From a checkpoint of a small mixture-of-experts model trained on Wikipedia: 2 picks a token, 4490 steps.
Below are experts of layer 2 (counted from 0) of a mixture-of-experts language model. Rows are named router (the router's row for the expert), down (a neuron's output weights, with its number) and show model dimensions 0-191. Each number is 500 + 50 x the weight over its row's rms, rounded and kept within 0 to 999. Numbers have three digits each.
After each expert's rows: a language model's description of what the expert responds to. This comes from a sample of Wikipedia text that the model never trained on.

# expert 31
router:466494562409540468501487531485501469477477541510502479447576381442593561555486516477491461441537436488517530496454520469573421422597530453490480405478433542438483488530460504509543448498415458477491430443467443468549609459490579528507535572570442491406422442520573533604481507465568462506422481610534395485424543432449535480486369516547481508415567361502500560519510500540545459465509588469492550518515481533427489427554504545501530476472545496548515486552472544480448559522535493547576564441500488484506410581470537505486502504475519530550458471545575433580398518510410507463
down0:450580400435505544597430485523509510563512505424519461465436464450442475582513507499488561524516509527518484533568410493511444457522604469464491435622584496513475430553434511406449551594565572526491550531562531564457530497555495448549529449401509447534417527477440402519519436427475500473497371611575541526469512477568584542519437513425461499544462501497445530534541399472445506612536477554525459564507460468470500502521493443523551545495502526487489548385602522507495526538463459510600462473537435558483504511443432513606583559519479509512519459512489542494549512518459519425
Pipe characters that open a new row or cell in Wikipedia tables, plus markdown separator lines like |---|---|, in election, episode and season tables.

# expert 17
router:460428470505394507495491499559455529502434536630538555498477474481467474583579504445456567578528427491437392558592463457480497519550474476477516559439474469491392551545507441530564540551525529501549531469510477561483587537600478587483459520484515489501447424426527460561506466515432484474510433466476548477491456436497619547463459511494525531475542567464474550483497441558593527441520488428520521489404398494495493520576533563533505523411435464520520426427422563513483492492459571501403576396506462476510499429461498520444448609454522575533433532590556467429523530565575549519
down0:476479478526499438518464493517420481539545462514489485545502489539527530452388502547529549578508503592487426452431530497448495605507456394450477514604463508546503570583446458514429438552463454545449422403538522521432454598550508419472417568536468486465518503473564503523548545508533557499501540490551487506525415491490487406409448486430494525545551392387533492535509520650541566510539545569506534465509475533483458504423523532597554544450521573570545426415540483448486442514550514574475515549456455531430572475467507463480569431536447525570549445514482556461395443491560539512
Opening piece of a capitalized or technical word split into fragments, such as Comm-issioner, Rem-astered, Post-greSQL, Sc, Ab, Un.

# expert 52
router:525534525413496440522339463440579439502487574543493543549496445491582476499528475459534475599523587538541552463537465549396501503564465468514544514470570521459532510452563523502478460542541473483515517423497464538536526500441470528511483519504526519536342528571558467449429498472533529535466497527459491445462479511416621446535532513499529547439523489485486535476564519512545501495583473489473496508434457482429326492450613535423489497544505488532626466563583649450488441501439507472443608447485491412574586470513459536549501455535588514529456451509462457509567536489482507509
down0:508461500432424482593394451475598476578538536423530591481520428532489495491471433494526369496494532474457427577464514518494553516449456460587509524532483509530427501508502482617456479490449520545479451427498547583463460472568471415539465451620521501482616460577401594463392524434434491474504481541431574421430511472503555508404520483526525501446453505469504502416418501489495490510519447559495507459596482521521507553489524441568486546496526370500474483494527495513442570458494512516363473478492442491496555470532469437443528428497521560493374444512437424500529487522522526500
Lowercase pieces inside names and words, such as the in Protheroe, field, borough, ony, plus parenthetical the.

# expert 6
router:485518408511428565535431494529518399499561501477514467415549503476515516507400511553523426534440531508598469521555599577501495562512505476491526497493504489616473452490408412464587471460470542443506479531418536542553475482542509435445537493477525542427568514440468528422472434424483398486456578556512531541487498466514410461512434519521543516580491533543494443550432454589441450496585504555420508512550539472468451424470494463566478472442431467454435550477417623424593434529523497535487398504492463439459416471544471410436493482468392541577454446478441476490507483503557548514
down1:443441478502569489482410449527486481518525539524457533516429454566483478400582450548382572376429505467462467517462464591467478479433495387541504469469406560422453479561570427521476522441505524484347527442547546477457508494513621493548472493576558430471510457531450459456435446474533479583480445481507440492502510449481481486509493571450521493486446535559439537526494496547486656421535522533583518496518486550460556510479495456488542472449622564574518457632521516488568523531483430439459515477472476521489438423541501501502521578577483480533451420422523510499546533477544499536
Determiners such as the, The, this, its, their that open a noun phrase, often sentence-initial, as in "The species", "the landscape".

# expert 4
router:456474594464490471470463526531507478476470458574561545496457473441574490480518559482569582446466509455444506543491507463437514563539452454597452525472562413485555604486536543501434494574485493413509464573437441485389541520500479480512539490471436462559593480424504470518538449501431596455492512516484536418614503524405545517585500469400476510360490483506565515415472537515511457484558513572604467514472435532536463487526462533462415479538522459493582525470505560475621444486361585547579415486506592510481498573481488566540496562555542476450496527494430545556538477526509504555
down2:574521462500495466490563498560548474532464558485371461469512552475402505554546577599454445510482452467586575489445548582523497544536639505540401491520466562515480536498540423508505484597509407501462570452488489604515478509638451569475479558529538485453501467474501551454505456556418515404477471495553499534446539551408566458453473418450442484503514519507495432457532543525470481545475593495533478465414492429462523570469554472349479499478533506440515497478512458371590462525447490453418525492428481535480550494476447522466465417455431531496496481572455472514478488545516396475
En dashes and hyphens joining dates, years or scores, plus cells in sports tables, such as 4–0, 1861–November, 2011–2013.

# expert 10
router:493450518465522461452424491488506437469469559545519530547562473581551564497547448499542478544527493488537499438528416519440538487536443519513431497509522516504520507457521500434481449648518442529484428471564507549476547554537491510498482564548474505597407513550512491505433510470613493470501443478549608470549511561442507561532449478413480477435520498570487569551577512440531539523497435524575550455444506556473409411465478611570562526459504465492567454586650612529501510589426584556408591442462468437543576470480526546477523499552559455586477481531451438487548522417460507553
down0:503436428567450437575514471461449599419532473473483473419510435525492500519469502498523578451452476430366420499470459508556461462486523498435512461489506467411514529496547509495508477383545540564443501474436510524373551508501455446485498460619486524505467490526481550414611521527478513624492464517446413554479482601558483421475426409560465541523432586521548498450580440567471531503458429471495555439530463436538476515539435498457539530501464490463487415552515472470552410492609581561473556529483447482540474507488521503536521502480455536409551522472567535557496384501526604502
The digit 1 inside numbers, mostly the third digit of years like 2018 and 2001, also in chemical formulas and table figures.

# expert 12
router:544504547472474451511463509404446448558412517497528426521512450574576457556519462471481391532543504448534468424510449490384512510568457497557455525497489563427530561406515531503499510604540496520535478459521454459523580514475569495451488553529537537594441526497492458508469509426526509515512553504500526465478464467445523477563438471511453512449514480482561538516546448471488602459571484441513523480458529499440342439476502564435422529490546513581607455566613624505533496521431458509388562439469557405528602504406553513462570495542543489515463436482471524551588474494478466614
down0:520374552550536464571550542464424431529534526529512600579547440450458599523546539546492578484491501483381499586507531400507553477520502522503471516396521470525477553534483516462463519530546445447503523546506552467529493598569531454396482474497491501544574513516529455542417550499555499475547483519507508551543496453529456505547500454457418495502475489494483477484583473580584520470468561622451482533424490525503629537503492471458597470496518474461536472526554414449496526551601576567517482448554441577520514564431531522512462561603512479516473564551413571576425498411402473582
Digits inside numbers in tables and scores (0, 1), plus scattered word-final pieces and nouns, such as -inity, -opy, film, caps, Italy.

# expert 28
router:439486541584447448474479520567469503488453509613424556453534444495563501532574539554498433471412478526581512481461558474550402508524529559536482472451452467511599470502593480541484506506434505469533436515503573513585551450595461406441537401539526453510468460520453487483517517400466401536502574516514483538448502513511402503644537585524485544439467501525519521504546477488495473523463490422549417482467599469490488574455572612484440480520508443388411538588501477489534474548404493481452613495523502477441469526564516493448499582588415496492497470507538529505575514528472580555
down0:497474556442515523440493439551554541420613482492386443535460535458580485497470434501467404460459515492658531432463510515570489517517486509466536424517496511465566527555472446560396420472542623400440402451426501486438492472419529420466552455497479543409496540538565456520535560480521460619434500484415481493536497533456454533500554526542551435484443527588488457474495503545477494493515529409446509558444449555481489489506540511540571606497494602515522490615525512544472480529499492523479524620406460472571557492517466471485495519476516507460494542502476554564558531568579431482
Nouns and adjectives about government and politics, such as public, local, state, Party, Republican, Prime Minister, council.

# expert 19
router:507525463548457425523438492506475589506471465464515563523551421585518466504534465427561480475467527405517539466483541426586560551473498523469582458419537493530537462482503468562456453593506557494469438490513456437465479561542547526387519532390568520437533547525469525493389526506573501477497476562546505465507431491597466467453450487484453562509407517507500477428525502464531499431525553402441436424392604522546563529446485494603505421503477510459488651531468482420488436505511446491389524355554506487442465505436456459534466510514496480508520521473531430599533513437474486423
down3:554493559382522486504587620439505503533416475500497403462507459583448571433623494459436474446472570458518535485512393489581541446527542503466501520503555520406517461455456461542517517483526439467590528527512506446500553490611483543430536478446504531473440463470421475478542516445602571462478473480552438435517477514464590489587517438546430517524422592482643456527475508550482468514475485463559548528572514514517532510461485492539491490427472622490493506500574502487553400522489457554489512562423484533405484421503549496539455467460486476434459452458549515422509594493394548499
Nouns for institutions and life stages in biographies, after the or his, such as University, School, College, House, son, age.

# expert 59
router:576520594475511512490480456466571528442470523578532530529400548554574470460458574402495437557620515502507444510421581468454495519514535450566528580536529612545447543426508505507496481542536515542561445426499484531478682553536563457425485549534475485518451520495470453517513458454582447461497498549504509494515456520485500542530433562473455527487528525453451541452562435475471573495468521512548515494500591550480392445538500587513427526491464436389600470566507624490491472453462500443432554505498517488482536508501434538486458574508556556507425464527533418600554482463500575608
down0:518511554398497530519481517530450494471488555511460441524463454575546466517517426442519476495542573484490502534486574496505407503595359538537568517556535532455538552415527458489507573515514592583492574449514451537491499549447405489508430453518561531429496406543512498470477432479544475554604517578570531455473417525517548547536487486551546439498554414579514500437536439424542506571487527489608535522615465575516457527547420427484439516516587509468505441603395568579393574499441497502486564484567419506445533513556493488487498491459539464500573478477496424519501567507531575521
Words opening a sentence or paragraph, mainly In, On, At, As, After, During before a year or date, as in In 2010.

# expert 53
router:470572517436565464470419398447558379457542512443541545523435443512546518530611412443536448533498620520522488504456527471502573453549520464540460547540497437451508430528489523461499534604598534494454469525541491506542499425546475492510467540491547505479498550573583527478484446396447533463564531544493496437586527591440554476568573434459481577520525554548443542492496435549481526525514550529515509523436542471487425424504536455493471443527440520515615510624595645551466517529470554566539558483455478455525572426554474556451562466504552532486464443456490516515507455495411544543
down1:541445468516508525543455478600534487480501367516506429430481551572468471484484493517485598489497497468466540544510558613536496463491506595510498532543465486441525396521564466485484462535507475442546406492518474491432527526434472544484477530490584441588555446492539688498418542450478587554488472536482546549508497482561520510539476479453447572504470555387527407514532400537510541470516423376453513492554499507533505373466473466551541541500500514547480557463464504544514478474491503500432530516447483557617484512514418552541448427455450562459466494539424625562460576510498597526
Given names starting a person's name, such as Peter, Steve, Mary, Rudolf, often in lists, credits or plot summaries.

# expert 37
router:447524525470503426427402525437520485454483496491545487603478419450484581501585402393499464573537485570538572435379533456431498534515459436515438588472533531495469580396540502501520487582492518497538532478489416561519619564489489560451425509528484517509469517477485447446418497433530542485484506524528546477545452505520552455494487544501515486434458445584464540491516468533475520589568431440479489538448487517440413396486579583452477504571470481496559502601645561476572436467441453511443565448461507514561513459411474473538535492565547455519461433559512473597530458503490532498
down0:554457506518477494522490591504477543501580552480553493542494547472505546544518601553441448443519497512420482479483429566539537533480476541514573470477458511431531420502535503556492490528478540464427540467448508596537634539521534544504508392465448524472392508543548537659490467451457446499537529545408458575497538502531525449521480515591448483576602488645434466413550595552456526595454444447533488548498459499504457513588582497492466562482609446489448505506478620548592461506570487480476524441507464587504524495458492481493544445531553560469459448469446484489543499436554423479
The prepositions on, to, in after verbs like based or released, and word fragments like x, ox, ck inside names.

# expert 61
router:568522486495440579506472473488497542364540486451557497492455544543532518438552511496521487472448441517569517439566467483510478520589473516521529542412427489552537507522440417530550593556506489483528559651572486457535536458560525479488590441506509565499521563511462527574487438590392471466527441586447535466468491435473501402472569503446510603500411519464447493570498501533432506499430521549515528471557455486486490434414547500481575472539492574504377557473420479436519576474522502571524432434441525551456530550580455511499468584444545446508565478493471585535496453424569564413
down0:588475527550499485494461579494581520484519470550539416500462477528475489494574524396493507492542506445593418583459462405528427499546519481530526577522557497528518472496508542530555507604519529457564494453607594510548549481529544538511431521501499508473458519543471563471435484616513553500455577410480565526480509437497374435505350551436459566443523487454510493531460506541434456532520476450538532544423575463486436463437556485466611578508521561507567426502525614568527457458424500488412567475532443594465538431481489602508492557587445518503490508487500477506471555568465464470
Sentence-final periods with double line breaks, and == or === section-heading markers, where one paragraph ends and a heading begins.

# expert 21
router:579484528469529553467376618433557603428539599501514495505493508453567562504555511417488421460446488510454429467508516470552471561531531534468491487521518488567497499443556545514503516610593546537556572391508445579459493477422425583489441525545540468591541513515441355540516535476549502526433462487465519514461465477505515585544464463523523547473535512541471551516575457539522499466462468453517463511501494510453361529554511565541461612476455555538503436547583450549410435436452474510382473490495440524418491465482479512439579528536534449482501423542471508524477521524403560467
down1:428425465492479551538531495545424505503370444427490500541501450453482452460518396548539417475508515459416479546547407506531562464505510544451489498521434462528538515475405359543515560421472473555536480525486404525593485529528508520467559456537476577563556503438509558435471447453573600563456435530536512478468494499490508427549445468442425455431565580519556476521484541483478436513425459537410468452510425427463432473489443520416456506500533534498597536475527520523475505552621596459430500532521602471534485524486519411544499474505504555553412515578462418433494527467574532505
Country and place names in infobox fields, tables and prose, e.g. United States, Spain, France, Bosnia, Northern Ireland.

# expert 46
router:514469500519449582556414504522539468434516518468557404473533523451478575478473562509603564522491556508541372431494526472536499579553460453499439484539500514525580447499474414510461471533468473556482485454424399437640461476420526529444503463531494587518485526435504523380515465509447521507557595588483504548529550483531479499483491533427549522423537509552538510476482483519492505481522631490478415487455518550518443583391493459478536566521474531442520535484539528525466560526475507439504601571499484435472487489494500358497428449509609418439479506466586426449456518494381470559
down1:520604553545530434471527469494525586606433488523459628558467451514444430525595506487506538501571527529555531446529407457521562400545462533421512465434417523515583525513455596514423506485508470508567449474499539487484524441533482510547544513536538571480465514538570501525463519557471421421532499428539582464514528518489516533443547521488473478534592497493485562498436420501523494622410547531527528475533408517469434558479510478510573438486521540551496520455424518530553455437656480446525487442487486506505548603505478586407502532489525504539498521505487536564443332594494473510
The article a or an, possessive 's and personal pronouns he, his, her, him, their, often after prepositions in biographies.

# expert 24
router:450590447497437474484527512508569438520548478484470453562554500506455449488536459578479543545587599544503470521497590502409575555407541475488561459407488460591526550502527524548505510580484496439573491581503557562493530519557536545517495486555517513464474518477553549468360463428515439434451456520470493529492629502513434409447551499451465372422560505465558536493414396556520527508459442491460455546533490508592478500546451548473563523506516500498557538500582494574540498487498501546487455423494471452508525569495541424468503541477423562459396513569422394567436472481427581534
down1:567461426515532485492442430510541568410436498497429486467478384533576500529453499515537503524454511549452541492540450557480534532594483582453580508538511515544439468528488456531443504566510509466609399469523604515491495440497500468438421535479494466456551412440478506537498588536504517548495512456583478399473497503433503495523469447561528514459384453475489404571456542528423473465380585524597490510503509464456485451506556475432525507539476457545443449500535520610480484495497543581515469641402442537501433511463453490465464605531619528492583505556445518477523470500463424572
First letters or pieces of a word after an article or space, often Latin species names and technical terms, e.g. t-urgida, sol-vent, e-igenvalue.

# expert 54
router:513492538502477553459489509505498439514511516495473506560475530466492540544559518448554541578584565432489475538456535388370510558575533423468478437474533629496548492570527537523514433605530480463537471451522433504530492525498585561496481579546526489534446405496515557564372631451533578495471550538471512569559468554490559531538498458432520465492401456543432490538558551483527556476511429507557407510456475542500447425515534525426460518376502532460487459517584563440423411577445497513390524454464472484478563544475444515504502499454569448492517384520511498590502514560532491549
down0:487630501546545497500435534423436584440586528460567521575502487411495583496554471484469498501544547496610374496474515499568451469500517451436541486478492555526458490425508413535515494456505460587552519427515461494424531499500522580557506547423492411508524497533533442519394455534467508427591443513489544462501508460459498562546437487513522497481491501523469580492506454494503503503534586443484498447370576495514487603617434394506514399477491491471507455474477483492499397514616516520467472466458505446502567412522539511542498506415425482430383490433488421455475519504582436458
Time and sequence words after a verb or comma, such as subsequently, later, again, after, also, before, then, plus digit 0s.

# expert 48
router:454474477566432513557421487471504571559626411543565605495503474481509520565458428450609512498479578432452417423498506505542497482508465502621487527567571550546574386492497527474506545494496483461514444551469553474490544395512431464425397459476504467547438514568532494580457545553488529456556564479483563444591506482514479419558436431514582573509521452516567506521500477478368527454475564601440411532551493485438563488489492448439528509520518484526493540530616507495474477606477456515499493536551471553516528478486381484475545466434500407573501515439498500523460476452523489480
down1:497576483527425476532439488411471596573558530491521521450590472483536460435527467501547539475518547510444472453490528437506524415610538525484491384483497465379490447445491535530384460531458521516511537557463437521450443476519497554421484429530498488582530501489546405572484483470547439544533573503469431542490513558498522422465419452409579542424451517469505504542533579462542515452460479498526390506526458451488477553492422504480580500496480483593558509523475511437425459542443494653502578457493523487492671506437467444513527460612423478476469490536556507483507497441549454561
Place names and their parts, such as City, County, York, -ville, -field, Lexington, usually in addresses, venues or "City, State" pairs.

# expert 14
router:512483487535492479561505538517578528401529472521379558573430397488461622491572560443539507524452603526542514474436506468534541539450511473645596512559440554459584460518502526489547574502526493435562472540556443592483496451502471558380420536509535504479479488459496550512498503508481541596457504464478515471439507453412482521479512521434573473529533486483537513444465434524368547492498544484554455505511404474550463433551459492536492540427434540519501536518535569518541432587515506476511567431490510492386482540452478535519468589545482530568369552437470531487538405509405487506
down0:435550578402552474578481549526515425556513507477491597497343441511490498498557538497385509566477498460501586575438470515588462522511504476444564566576489532487538583500470486475495561511542519425506473580586459531554488568483545495543558481532545510519579474541555554513596498442522437529546474495421496534444478525556579579474453477478540424385505543440522468483566534475434494474533511430368502531506423501463586436601520558423537528441459517492517511456471449501487503511527429482516415468520589586521520426474492620497561544517501481589521535488478457468558518553579483472
Commas following names, years or dates, as in taxonomic authorities (Moore, 1879), dates (2019,), and list items.

# expert 49
router:529481506529480596565516506540477441375474503528505421530509554569467467518512529510463449544440441492488550417478523412523446550431595538500522552495566554572493554582493573416548521595498534546480501484535556509430449482553509505540469483416420501514471527548576502492443498437558390463483470695439463483508457507456528508495439482448463511460512442509534550519510417506452429481503527455503459460420524521417537554549543515472444539399466447528543517543512575406539471502437432429441495475461471499495374409452503519526488503534506485449530521380418463515446452408483488405
down0:550479485580428462599597473483425516502558505520482478497498540517511488423497496431477490463442430496478443427567515394527522537574470449450414447466470495435504553557545408446516468440541502482572569514462509536530376395543423528485402550445455498519423486585516494583442482446454459513496471530515458455437479461510526458483493369528557512532500497525547561513450453461545378510491561495542531488457488475449438446517518563495525517447533441443522548513479478405556517539458453532526450410543374457538540456395482533478499535535628496569442361493511499492444518521457534441
Everyday verbs and phrasal particles in narrative prose, such as up, out, back, make, take, set, work, as in gave up.

# expert 5
router:436515538443489463568504508448525454451408510524437520557534515540472488544606488545577508586524475444413506495456501593491474537586477529528542541460586493450575595490502409518447464453479463569487491506518420416473534475492490474487544487510524531487456524496565617473470529494538514590469524466533472553565451526538488413607461508421503440438488472467430551564567506499486577527435515598469536511486532457420395413488502599528471595426485572528501487455570521472460436548459533514476553524510608411576570509472539435463478572496589540438368448496520547444478465574537489505
down0:583464476486588557444465524440487501523530531575503552507593515494478464596518522535465499441528445495518568456358517533506443543443442500551428335485481507500588517514500473502546467504474534510575381583464513485494519561446478375529531559571520518523539521440525460463483588476533572564415564428551483478486479572469554537484499444599510491589510502532475486466515465434493488534456539516425442507549453507443570546519516463434444498503483453456470455502422462474537551497446442507447486425474566504471541463485537522542475457509545555521591613537451471568622644528529432451
Word pieces inside transliterated or non-Latin names, mostly East Asian, as in Tak-agi, Ru-ili, Hangul or kanji characters, Cear-á.

# expert 60
router:566517539463521527478535492461500488521473508471500488494429485458537505606571438537555419572548393503532533455507486531453487604518533402516470438492497551458499588571506518566503455460527592486550440506539540611495527551493513571514481551488501548477410446422509474407464458465391497500472523545555441460576479450509470568532518495438528533529468541603470461490624451509477553481501504405460496553593504553454396398580431512472438485491500526506588476567534483471515464365475525432422535496422554515485466509445517524473582612495510398601548532508483433460510535475582478472
down0:464526498534507531446516569487423562509474572351517468519503543524503488486628613447527510494492491424457483492472463452479546500523541501449442502484569468535508415471578537535440412496509465559589477571500517547566539535454454388566537525503540589510483558508534402561495513468544484413469511501567595547428536491538508483460507512506482544428473517590523546540618418460500509443580556480503446577483558497527493522542534400427492475543535439531452391517568494540487533491512539453549548590454452454526471493523427568502571646384532478499532426505537525509565551448518485444
Signs like +, −, ± and pipes in election and league tables, coordinate separators, and participles before prepositions, such as known as, designed by.

# expert 36
router:574489409501420582533460516543524519550495465498481480534522540495441617482584477467494525509612623452459442421525550494542517501476622415472486538428522622577535401469475430523549524454494476532431517526474519560475533471506468508547439435459509527509505533471423506473449472534585567443472504576404500459430558455516453529471476516416472519471444478557513553418598462505396618518490537418609505493441613445518484578522506478486503404524506438443505475405524502465551477507587510490537609491546476553480431457491449474511447521422455489478447514482488522511457508543446452514
down0:505504498505496539578518570525550483465524507489445426393501565593476481470501570525531494491555541528499532402441476475564554442509501605489471506423499559503401454535466418511527549604541484499456535560414510430558469504508501538513518478475463497526505470557512540564517439458507468457514440491521489498418525506504412504440508502659491562445561555485481624440443505568411441531487419538471598475568485567422391410507508522549563392526510524570421511452537511504473480486518519485508530474468542578454566434528519545422390501580599539481577508568454536495556487498602538491
Finite verbs and auxiliaries right after a subject, especially "was" in biography openings, plus is, had, has, became, served.

# expert 51
router:474558497433561489482504530370531458496464601536535486625521446513547531526586446420512427561551550524529493510548465467417560577571509549538500518448441491512532591526549556491483500601506507498602468399539425517489500508476456444546460604512479500554422500494518478490418476419515583462470499563496581530566431492468536501572468465496488553469561533552503582508585531543481564500539479423481465525400510527436385437498499500479495465499546435496571516560556588436495514506398529510439608436457506486558519526557454526469527476527576445526404433488511374533562491496532462514
down0:456507507534481534506528544516447565460471499522464512610434583450460470482437527506493462426517431457453465527522514495553515594504561408533593538534486454493455519474496510494643473496485499515550566545502499538532535538530582543417487420431582575502448451529510473529495443563612592418503575440544508560525447495464567420384417512593504569514583561534536424344516516509435465581450484442520498518449614447464505459501536531519495476464414582422530532553520618419550561501439419497518502506493538500510529459483482468460483498508418480529431490512476466484490464532435493443
Short capitalized words or first word pieces such as Man, Win, Me, We, Met, Mut, often beginning names, titles or compounds.

# expert 29
router:484592503487433493505449583444512476533575450577521476489564558469558476489567518447522551642492423556451555541489489480561425612407467567590531408524490522488652532529543588452533532514456571536481521544464513484485555483614491558420380404512459603418508510498482489541409527532538514508484474516446491489501502427427465565470473501527572489458574481554480509458472515513526498443527488448516497447521452508446432470570518519495448501476456447483577448588543574551407576466483569584617428537466474486538550561428514463524527495457440516541490480506508559513513508494546478555
down0:519527476479468545548345571465466524530536508448556486413424430538516519543487524517451513589474568490494435505496526497488448574430488501553570441529522515495548485529392433431512515458464489461509541490541483505535445454465623477488457578600470469487476538521463516507484477487511532605512626487473540569573450496584514417458504440515478542675462554513541514474455527442498490496540539500557501380554551463492486480523420534617507570520481461492444519402501606508529499541483477575537440514463500501500501569446570516541580561513391515425509465480565552484598429521543529435
Month names in dates like on April 7 or in January 2010, plus digits inside years, percentages and coordinates.

# expert 8
router:500540587495498476521463430526539467554474507481589452529418529527572555549492504503531490469522544520444497439456479497465565516524455457550482543553536560470628441480556503497508498521540555447555505485604517569516457499450484508450537463480526517473422493523495560555456592465525582477522465483498463575559473505450525560564528445470502536462437477444587531461539533520485532449577445379465460461516447439477485405556502523592478557558448347524573444346501551518569516574534619551454582471490463459474519571444607481493516573536457489454466552575576444527486469507407436429
down0:457429496501512545575409478556480536524486637456568470529471544522489533443500524489462449452534522478546501500591407438518437558533562553452512505427452498409517582524550481541378498443548440596522448558575493567443513501516542492463494474543476598490431449555565519522510419421479560481553517520564582593527472452527564413535548437471536460404389462496525519548523500559533524511561613447573499483548553495470441466464516497472561481494506534539551432444483549489511579454489572553542488475558444468459557442641565494490449567486525537458449465570514497490607493511464461462
Words and symbols linking two items, mostly "and", also or, but, with, &, and slashes between coordinates or paired names.

# expert 32
router:532464492507481479501445506550511494484463524510510442586489467551579514589474468476495513516501528517406549497442556509477493594555561578594415427417501451543544382488544504457463488569516549466567535572476482503545542518477575572515467565481494533347547532511511544487474532472590528574594550555459567487479482389484529508483440403365572486449561419510531513542437527482523467464443460505479511541457460475557446549495491573526447473422467515408450497506573504504508527542420519492492445435507460472535550498609515478534461596497391452600544478514497551591549518585431565484
down0:545492510475486397587475403554521529526597536538440585575488492469422581601443517499468482525568492488530508478533432554451500506586462471409469391618374527545431382542444528552541409480522391509498506485513512497522461533486491461541407524442437488471495475495551505507564572495429578440520487554580589459532520492507421536527444540555535427444464516574423519532539497417482505564444399512474505368405483484530527559523488568516497556568554490474583542476528516473515500546511460475502439502506520549513439502449504472498504472554548587433568470473502471588478500474487482467
The digit 0, especially the second digit of years like 2005 or 2014, plus million, billion, hundred, -year.